Weights of a small mixture-of-experts language model, trained from scratch on English Wikipedia: vocabulary 14120, 282M tokens.
Below are experts of layer 5 (counted from 0) of a mixture-of-experts language model. Rows are named router (the router's row for the expert), gate (a neuron's input weights, with its number), up (a neuron's input weights, with its number) and show model dimensions 0-159. Each number is 128 + 32 x the weight over its row's rms, rounded and kept within 0 to 255.
After each expert's rows: "comes after" lists some tokens at least twice as common just before its tokens as in all text; "gets" lists some tokens that make up at least twice as much of what it gets as of all text. This comes from a sample of Wikipedia text that the model never trained on. Tokens count by the router's weight.

# expert 12
router [ 77 152 157 110 107 162 148 123 141 161 144  78 139 194 126 122  91  80 100 136 151 125 101 157 122 110  88  57 113 109 132 165 136 110 128 152 130 195 126  93 135 148  99 105 127  79 108 170  93 128 136 135 141 115 127 170 113  76 165 162 102 183 129 136 155 190 115  78 152 145 118  91 109 154 151 138 158 123 121 166 185 138 120 149  69 146 153 132 130 122 141  97 132 100 131 111 137 160 133 151 117 104  62 105  77 133 129 128 147 148 158 136  87 168 165 123 113 157 168 126 128 118 103 185 112 133 163 146 173 157 184 209 145 124 124  85 115 111 158 171 128 159 162  76 102 115  89 101 160 162  90  78 175 133 110 107 103 143 116 183]
gate0 [151  90 170  54 170  69 190 172  87 157 195 137 101 129 173 140 169 133  97  57 141 162  89 157 160  93 138 137 162 141 121 122 118  95 149  88 141 146 136 100 122 147 160 162 157 164 152  78 219 159 172 149 113 138  99 157  95 143 166 107  99 110 103 157 140 134  96 141  97 104  79 109 149 112 115 153 150 141 163 130  48 124 121 160 118  55 104 152 145 133 141  67 135 106  70 116  74 138 105  91 159 102 164 138 104 126 159 173  97  89 150 129 136 164  77 116 118  93 151 182 147 134  66 179 133  51  99  76 151 105 184 112 168 109 112 105 116 156 149 163  93 127 158 159 171 110  68 121 141 128  94 142 125 107 178 113 157 120  52 162]
up0 [149 213  86 147 119 115  84 120  93 150 150  77  55 160 106 134 120 167  53 187 111 135  74 141 100 181 128 114 105 103 141 152 105  59 128 164 143 169 118 129  65 159 146 110  94 147 118 123 147 131 106 115 121 156 120 141 119 127  59 124 108 121 135 157 114  97  86 181 100 134  58  95 127 108  78 126 134 145 166 159 114 139 108 176  64 167 114 108 122 136 101 109 113 157 131 117 127 113 150 105  91 156 131 167 133 166 141 120  70  77  74 150 151 181 187 132 156 118  71 107 135  65 176 115 132 130  67 115 155  86 181 125  90 160 177  93 127 114 118 115 150 173 119 110 134  54 115 109 145  81 144 123 151 117  96 139 128 170 119  81]
comes after: " ", ",", "–", " (", "′", "^{"
gets: " and", "2", "3", " or", " &", " which"

# expert 11
router [100 154 120 115 135 118 178 135 126 117 189  74 181  95 149  62 143 134 154 103 121 187 133 134 100 128 100 114 137 103 176 117 147 121 117 101 122 126 139  33 111 181 117 109 131  76 111 156 101  84 163 150  93 173 128 180  51  85 178 124  81  99 105  92 135 113 109  86 133 111  95 155 146 145 146 164 179  97 169 144 154 202 121  98 144 143 154 193 168 168 139 127 213 110 131 105 117 153 105 113 121 150  81  97  93 103 123 120 161 146 137  65 171 157 153 138  70 134 173  91 140 127 158 131 107 130 108 140 153 133 185 120 171 107 157 201  95 147 135 126 152 164 137 188 194  97 106 221 137 142 142 165 104 115  67 188  85 135 111 166]
gate0 [137 125  87 157 148 108 159 136 140 119 158 149 167 157 159 138 126 112 128 122  75 157 118 163  85 205 163 153  86 147 164 106 121 127 116 132 123 143 110 169 106  77 118  75 151 113  73  93 161 183 126 176 148 161 136 195 139 111 171 161 125 110 130  97 138 147 101 130 140 173 134 125  84 169 126 141 122 122 173 163 169 123 125 106 159 112 102 164 126 135  60 173 167 180  94 134 133  62 102 124 124 142 128 134 156  99 112  85 124 121 108 157 127 122  93 164 114  85 140  79  13  96 121  93 155 142 161 122 117 171 131 109 124 104  90 154 139 199 104  78 139 129 160 163 152 102 195 162 177 108  83  96 166 178 126 177  96 110 150  52]
up0 [ 60 133 185 162 107 154 162 107  91 128  47 104 140 126 142  91  67 122 109 132 125 144  99 104 200 115 146 157 147 126 127 147 105 125  92  83 161 159 137 127 118 143 114 110 117 112 228 111  98 153 114 152  98 127 181 141  91 113  82 107 123 169 123 107 171 104 161 115 118 123 120 103 144 142 161 137 132 105 101  83 145 174 146 104 122  95 149 131 136 137 183 111 145 159 131 121 127 133 199 129 145 118 146 145  76 112 107 170  77  94 136 102 115 160  64 153 171 170  87 174 141 151  88 149  98 141 128 139 116 130 115 183 138 103 164 106 146  97 148 182 170 134 132 127 138 110  96  70 123 102 152 140  98 178 149 103 167 137 131 131]
comes after: " |\n", "\n", ".\n\n", ")\n", "\n\n", " |\n\n"
gets: " |\n", "\n", "|", ".\n\n", "-", "\n\n"

# expert 10
router [172 120 143 167 118 116  90 124 131 173 147  96 163 164 139  88  91 136  87 255  60 151 110 127 111 123  57  84 155 140 148 111 168 102 168 163 138 132 129  68 133 194 130 121 125  68 135 127 114  93  86 135 100 138 112 144 120 145 106 152  18 182  92 119 124 158 122 116 159 130 170 118 194 118 179 122 138 124 147 116 132 127  87 106 147 139 148  91 127 159 115  79  71 118  71 125 108 132 157 106 142 165  97 158  92  65 174 168 100 134 117 113 113 129 143 129 161 151 145  86 141  71 148 137 122  71 106 110 169 152 153 175  96 166 131 154 134 102 102 150 133 150 155 187  81 138 134 165 168 129 104  93 131  71 115  95 132 137  91 136]
gate0 [166  91 152  88 137  92 217  95 142 133 108 118  77 106 132 132 188  69 142  98 130 135 193 159 115 119 142 177 159 143  90 114 148  76 130 139  87 111 115 168 191 103 100 157  82 151 144 109 132  99  61  82 136 104 141 130 149 129 146 130 115 120 133  66 171 202  80 125 103  94 150 148 118 166  87 189 122 186 157 146 179 153 176 103 119 143  73 158 123 134 107 176 164  72 102 140 100 122 153  93 176 158 116  75 131  94 171 113 126 113 134 100 113  97 149  95 175  83 134 175 167 127 126  94 143 140 116 130 163 126 186 153 157 150 171  48  96  89 128 107 126 112 131  95 104 156 164 110 108  74 158 142 126 161  49 156 171  78 138 175]
up0 [134 135 144 168 139 159 157 155  93 178 122  77 108 132 146 117 164 111 111 130 100 128  92 137 101 126 121 146  99 104  88 104  57 103 117 124  92 159 100 125  96 179 177 154 147 138 112 138 100 131 100 164 131 113  94 177 138 154 199 134 159 143  65 109 117 101 131 136  95 156 138 136 131 112  78 174 137 152 140 168  94 135 245  96  98 107  96 187  53 181 102  87 123 185 149 147 163 155  94  52 173  94 108 220  77 155 122 161 132 121 134 158 131 121 119 101 130 136 140 143 153 148 144 122 144 118 160 137 100  88 114 108 137 155 182 134 124  96 151 125 137 175 145 151  45 139 141 137  97 174  89 140 190  57 125 207 172 187 143 164]
comes after: " (", "-", " \"", " =\n\n", "\n\n", " He"
gets: " his", " was", " is", " a", "M", " as"

# expert 7
router [124 126 120 167 104 147 124  94 131 103  89 116 117 159 132  44 113 128  80 122 111  94 131 187  93 112  80 141 127  67 115 198 135 118 115 127  98 166 143 109 142 208  63 100 132 106 134 131 125 127 102 166 116 134 102 134  96  91 108 134 117 133 182 105 175 195 102  84 111 142 119 100 152 168 164 109 222 105 133 143 161 182 115 135  98 139 137 144 162 153 107  77  95 130  84 137 155 191 200 121  65 104 109  48  95 109 118 115 111 132 173 109  98 148 192 183 135 145 128 124  89 115  98 167 109 124 210 162 140 132 123 185 146 119 183  96 192 114 107 160 157 130 159 141 103  86  88  93 198 128 143 113 181 143 122 145 109 151 120 138]
gate0 [183 142  64 160 161 141 162 111 151 135 175 141 109 164  91 144 135 159 118 128  98 130  90 121 112  98 166 198 186 166 170 118 136 171 122 103 113 123  97 144 114 170 157  55 126 118 129 138 179 134 102  98  73 160 179 145 111 137 120 135 113 125 125  94 173 136 136 150 148 171  91 116 136 139  83 174 124 118 104 138 131 144  81 145 129 124 151 100 128 124  97 126 173  78  89 176 134 174 117 147 100 152 200 148 102 118 101  76 104 147 153 102  82 162  88 134 135 115  77 148 164 164 133 142 197  96  88  78 144 153 171 169 145 150 130 145 192 122 150 117 137 143 225 155 137  89 141 134 191 109 130 124 180 169 176 107 133 111 150  94]
up0 [141 135 145 101 176 114 132 132 165 136 160 157 145 161 137 115 163  92 145 133 133 112 164 140 141 109 179 162 152 190 201 121 157 184 176 144 111 154 129 119 118 163 102 116 122 116 127  78 117 152 104 147  99  90 130 186 121  70 101 144 160 106 116 137 169  80 110 147 128 102 100 129  58  74 189  92 147 101 114  97  81 157 124 124 108  95 137 101 173 146 120  87 189  59  85 103 110 107 103  90 127 160 166 151 104 123 112 223 147 142 108 135 109 110 112 123 155  97 127 104 156  99 103 136 152  68  78  80  92 114 126 114 120  87 140 136 115 131 124 144 112 169 185 156 112 141 110 149 168  76 157 124 177  96 179 141 130 122 143 142]
comes after: " |", " in", "|", " for", ";", " won"
gets: " the", " of", " to", " The", " in", " by"

# expert 20
router [115 167 164  95  68 152 125  76 115 165 149  64 167 126 140 148  91 119  98 118 141 143  90 129  48 113 127  72  86 172 121 130 159 137 158 135 142 143 135  49 119 100 107 167 150 152  78 157  77 159 170  99 172 165 101 166 158 106 121 166 173 136 152 140 180 143  87 106 132 155  87 142 130 182 146 119 144 108 101 161 121  92 108 142  98 167 160 161 128 131 130 147 120  26 125 104 105 156 131 138 154 148  80 132  70 182 129 114 166 147 158 142  86 217 130 133 157 136 163 105 150  82 149 127 116  98 162 179  92 140  91 104 131 129 188 121 141 120 165 156 180  99  83 145 124 121  81 129 185 146 147  61 120 122  88  91  85 165 170 142]
gate0 [ 69 107  94 179 186  84 155 148 151  70 116 192 139 135  70 173 138 132 179 114 154 100  97 133 128 126 147 159 116 123 114  82 172 112 114 112 148  74 149 111 174 124 176 155 114 139  44 165  94 124 105  67  93 172 110 131 122 155 118 165 178 120  92 131 105 171 161 179 166 144 132 117 157 130 115 187 125 160  75 168  81  76  93 185 119 143  80  89 163 131 118 165 136 156 107 146 156  98 160 100 109 122 118 109 151 123 123 168 111 109 125 145  96 144 147 155  76 101 152 128 159 155  77  60 110 146 135 113 140  90 150 135 122 150  95 124 111 142 125  46 105 146 143 143 126 137 128 153  86 117 169 132 157 150 151  86 153  71  86 123]
up0 [173 112 168  84 148 169 126 120 124 171 173  61  96 105 148 106 129 107  41 152 127 177 140  97 123 104 113 109 167 128 104  37 112 102 159 148  79 186  91 187 122 124  32 132 184 126 182 152 169 144 134 243 154 123 158 119 169 122 122 103 101 161  94 143 167  67 107  84 116 108 108 125 113 167 128 155 122 123 121  87 114 141  97  76 150 109 138 150 111 117 108 105 135 127 144 149  80 102 144 142 166 118 128 135 153 138 139  90 119 138 117 127 160  99  65 127 163 135 100 125 146 128 151 127  93 105 119 181  49 113  97  98 114 111 158 142 125 111 157 141  95 105 129  84  90 162 137 134 183 180 110 110 106 126 133 140 104 197 106 159]
comes after: "1", "9", "0", "2", "8", "7"
gets: "9", "8", "0", "7", "6", "5"

# expert 22
router [140 203 137 114  95 180 119 121 121 130 109  66 144 173 160  96 119 107  99 180 153 143 107 147  98 123  76 102 119 120 118 148 124 134 127 136 158 173 114  83 131 172 107 121 126  97 129 154  95  70 180 124 154 143  93 134 122  81 170 164 155 126 131 100 146 161 133  93 168 117 117 119  99 175 149 124 163 149 121 137 164 127 119 154  62 172 127 136 131 107 150  85 144 127 112 119 134 179 193 138 123 158  70 105  94 140  92 152 136 163 141  84  93 168 201 118 110 153 167  67 147  89 113 199  98 136 141 188 162 183 119 179 182 146 134 137 133 109 156 160 164 198 187 109  74 120  70 150 189 118 154  77 126 115  75 130 133 165 165 174]
gate0 [ 56 167 139 173 123 166  81 149 114 135 122 142 198 114  91  66  59 142  76 170  48  91 107 111 120 102 193 147  77 117 137 186 111 158 157 124 135 140 190 117 115 187 118 139 156  72  66 105 135 128 173 142 131 109 155 140  87 165 163 135 117 158 100 139 107 125 145 136 112 138 145 125  78 146 153 155 119  78 190 134  81 142  99 135 117 119 119 112 134 149 101 139 107 126 138 117 138 138 130 117 115 170 152 137 152 175 153 148 126  53  92 113 114 137  98 128  82 126 140 129  79 156 139 182 132 112 117 133 106 101  89  98  82  71  88 100 145 152 151 146 147 109 103 184 179  99 110 129  92 116 185 113 192 157 124 126 155 147 119 116]
up0 [158 111  92 104  86 138  91 129 139 150  91 128  84  98 148 137  46 117 155 162 106 124  83 139 165 155 141 108 183 144 118 145 116  99 118 174  63  82  82 102 166 133 107  89 107 106  96 159 125 145 149 134 155 127 122  83 149  58 124 113 100 109 151 101 124  57 221  83 145  82 147  79 160 143 153  96 179 126  82 128 150 166 144 137 119 111 123  78 105  96 135 190 103 180 143 123 138 142 131 130  85 101 130 166 148 134 110 173 103  93 105  67 164 100  59 134 148 165 109 159  94  88 121 111 160 131 134 136 135 133  95  67  78  87 111 140 100 145 103 117 120  62  84 110 108 112 179 100  60 115  86 122 100 110 117 108 162  98 168 198]
comes after: " ", " (", "–", " $", "/", " +"
gets: "1", "2", " O", " P", " K", " late"